python train.py --d_model=256 --n_experts=40 --balance_bias=false --norm_place="pre" --rope_fraction=0.5 --parallel_block=true --init_std_o=0.00341 --lr=0.00338 --batch_tokens=65536 --dataset="wikipedia_en"
Below are experts of layer 9 (counted from 0) of a mixture-of-experts language model. Rows are named router (the router's row for the expert) and show model dimensions 32-63. Each number is 50 + 12 x the weight over its row's rms, rounded and kept within 0 to 99.
After each expert's rows: "gets" lists some tokens that make up at least twice as much of what it gets as of all text; "comes before" lists some tokens at least twice as common just after its tokens as in all text. This comes from a sample of Wikipedia text that the model never trained on. Tokens count by the router's weight.

# expert 27
router:56 77 19 59 33 31 25 48 52 68 57 47 43 32 69 46 36 55 33 36 53 62 54 36 67 30 60 58 42 45 66 37
gets: "ed ", "ing ", "ated ", "ate ", "es ", "e "
comes before: "in ", "to ", "and ", "of ", "by ", "with "

# expert 2
router:41 69 52 51 35 41 58 43 60 23 43 66 48 38 41 56 37 76 50 25 41 50 67 48 48 59 37 57 27 38 53 65
gets: "er", "or", "ter", "on", "an", "ur"
comes before: ", ", ": ", ". ", "'", "-", "\" "

# expert 17
router:48 37 42 31 67 62 72 43 38 34 46 44 71 60 44 55 38 61 48 42 48 41 57 41 52 66 56 44 46 38 18 44
gets: "- ", "\n", " ", "| ", "/", "a "
comes before: "| ", "|", "0 ", " ", "201", "|---|---|---|---|---|---|"

# expert 3
router:57 34 47 61 47 43 53 36 31 37 58 43 61 49 59 56 49 57 64 57 56 62 24 62 38 54 60 66 59 48 59 51
gets: "s", "ch", "p", "g", "n", "c"
comes before: ", ", ". ", "s ", "us ", "o ", "a"

# expert 1
router:58 29 52 32 70 39 53 55 36 38 53 84 72 56 44 54 47 35 61 53 69 26 68 52 53 43 68 33 46 53 61 58
gets: "\n\n", "| ", "\n", "|", ".", " "
comes before: "| ", "- ", "= ", "\n", "|", "0 "

# expert 13
router:42 49 56 39 45 56 48 58 32 35 48 28 27 66 65 49 58 65 55 48 47 42 23 37 43 37 41 66 63 54 41 45
gets: "January ", "September ", "November ", "August ", "July ", "October "
comes before: "201", "202", "200", "199", ", ", "to "

# expert 18
router:57 38 46 59 44 60 41 44 37 43 54 35 30 57 59 49 61 51 58 44 47 45 50 49 62 34 52 68 70 56 53 36
gets: "of ", "to ", "in ", "for ", "by ", "on "
comes before: "the ", "a ", "his ", "be ", "their ", "its "

# expert 15
router:21 88 64 52 74 60 53 45 60 48 31 29 59 38 62 64 58 44 61 51 51 52 32 70 47 75 48 56 44 45 45 64
gets: "201", "200", "202", "199", "\n", "\n\n"
comes before: "0", "2", "6", "8", "5", "4"

# expert 25
router:46 42 50 51 37 59 51 48 50 48 52 61 63 61 72 54 68 43 56 54 59 47 76 45 42 62 41 51 38 48 57 41
gets: "3", "0", "2", "'", "4", "8"
comes before: ", ", ". ", "\n", ".", "\n\n", "s "

# expert 16
router:34 32 44 70 51 55 69 43 71 43 45 38 58 27 48 63 59 40 72 75 49 36 53 53 59 52 46 57 50 37 53 50
gets: "a", "as", "a ", "z", "ia", "."
comes before: "\n", ", ", "\n\n", "/ ", "s ", "; "

# expert 33
router:35 49 40 41 84 51 60 29 36 57 42 61 53 50 46 66 45 47 79 52 66 49 63 81 44 44 53 42 47 53 24 41
gets: "i ", "o ", "u ", "a ", "ia ", "ai "
comes before: "| ", "(", "and ", "|", "K", "was "

# expert 39
router:60 62 25 75 53 41 50 36 38 54 46 67 50 48 49 40 44 72 61 67 34 45 39 29 58 47 63 55 36 41 64 51
gets: "|", "==", "and ", ": ", ") ", "film "
comes before: "\n", ": ", "- ", "of ", "\n\n", "=="

# expert 32
router:40 62 62 36 39 64 54 33 67 47 70 34 69 52 36 45 58 45 53 71 56 43 62 47 43 41 68 50 41 49 36 37
gets: ". ", "\n\n", ", ", "\n", ".", "but "
comes before: "The ", "In ", "He ", "==", "It ", "\n\n"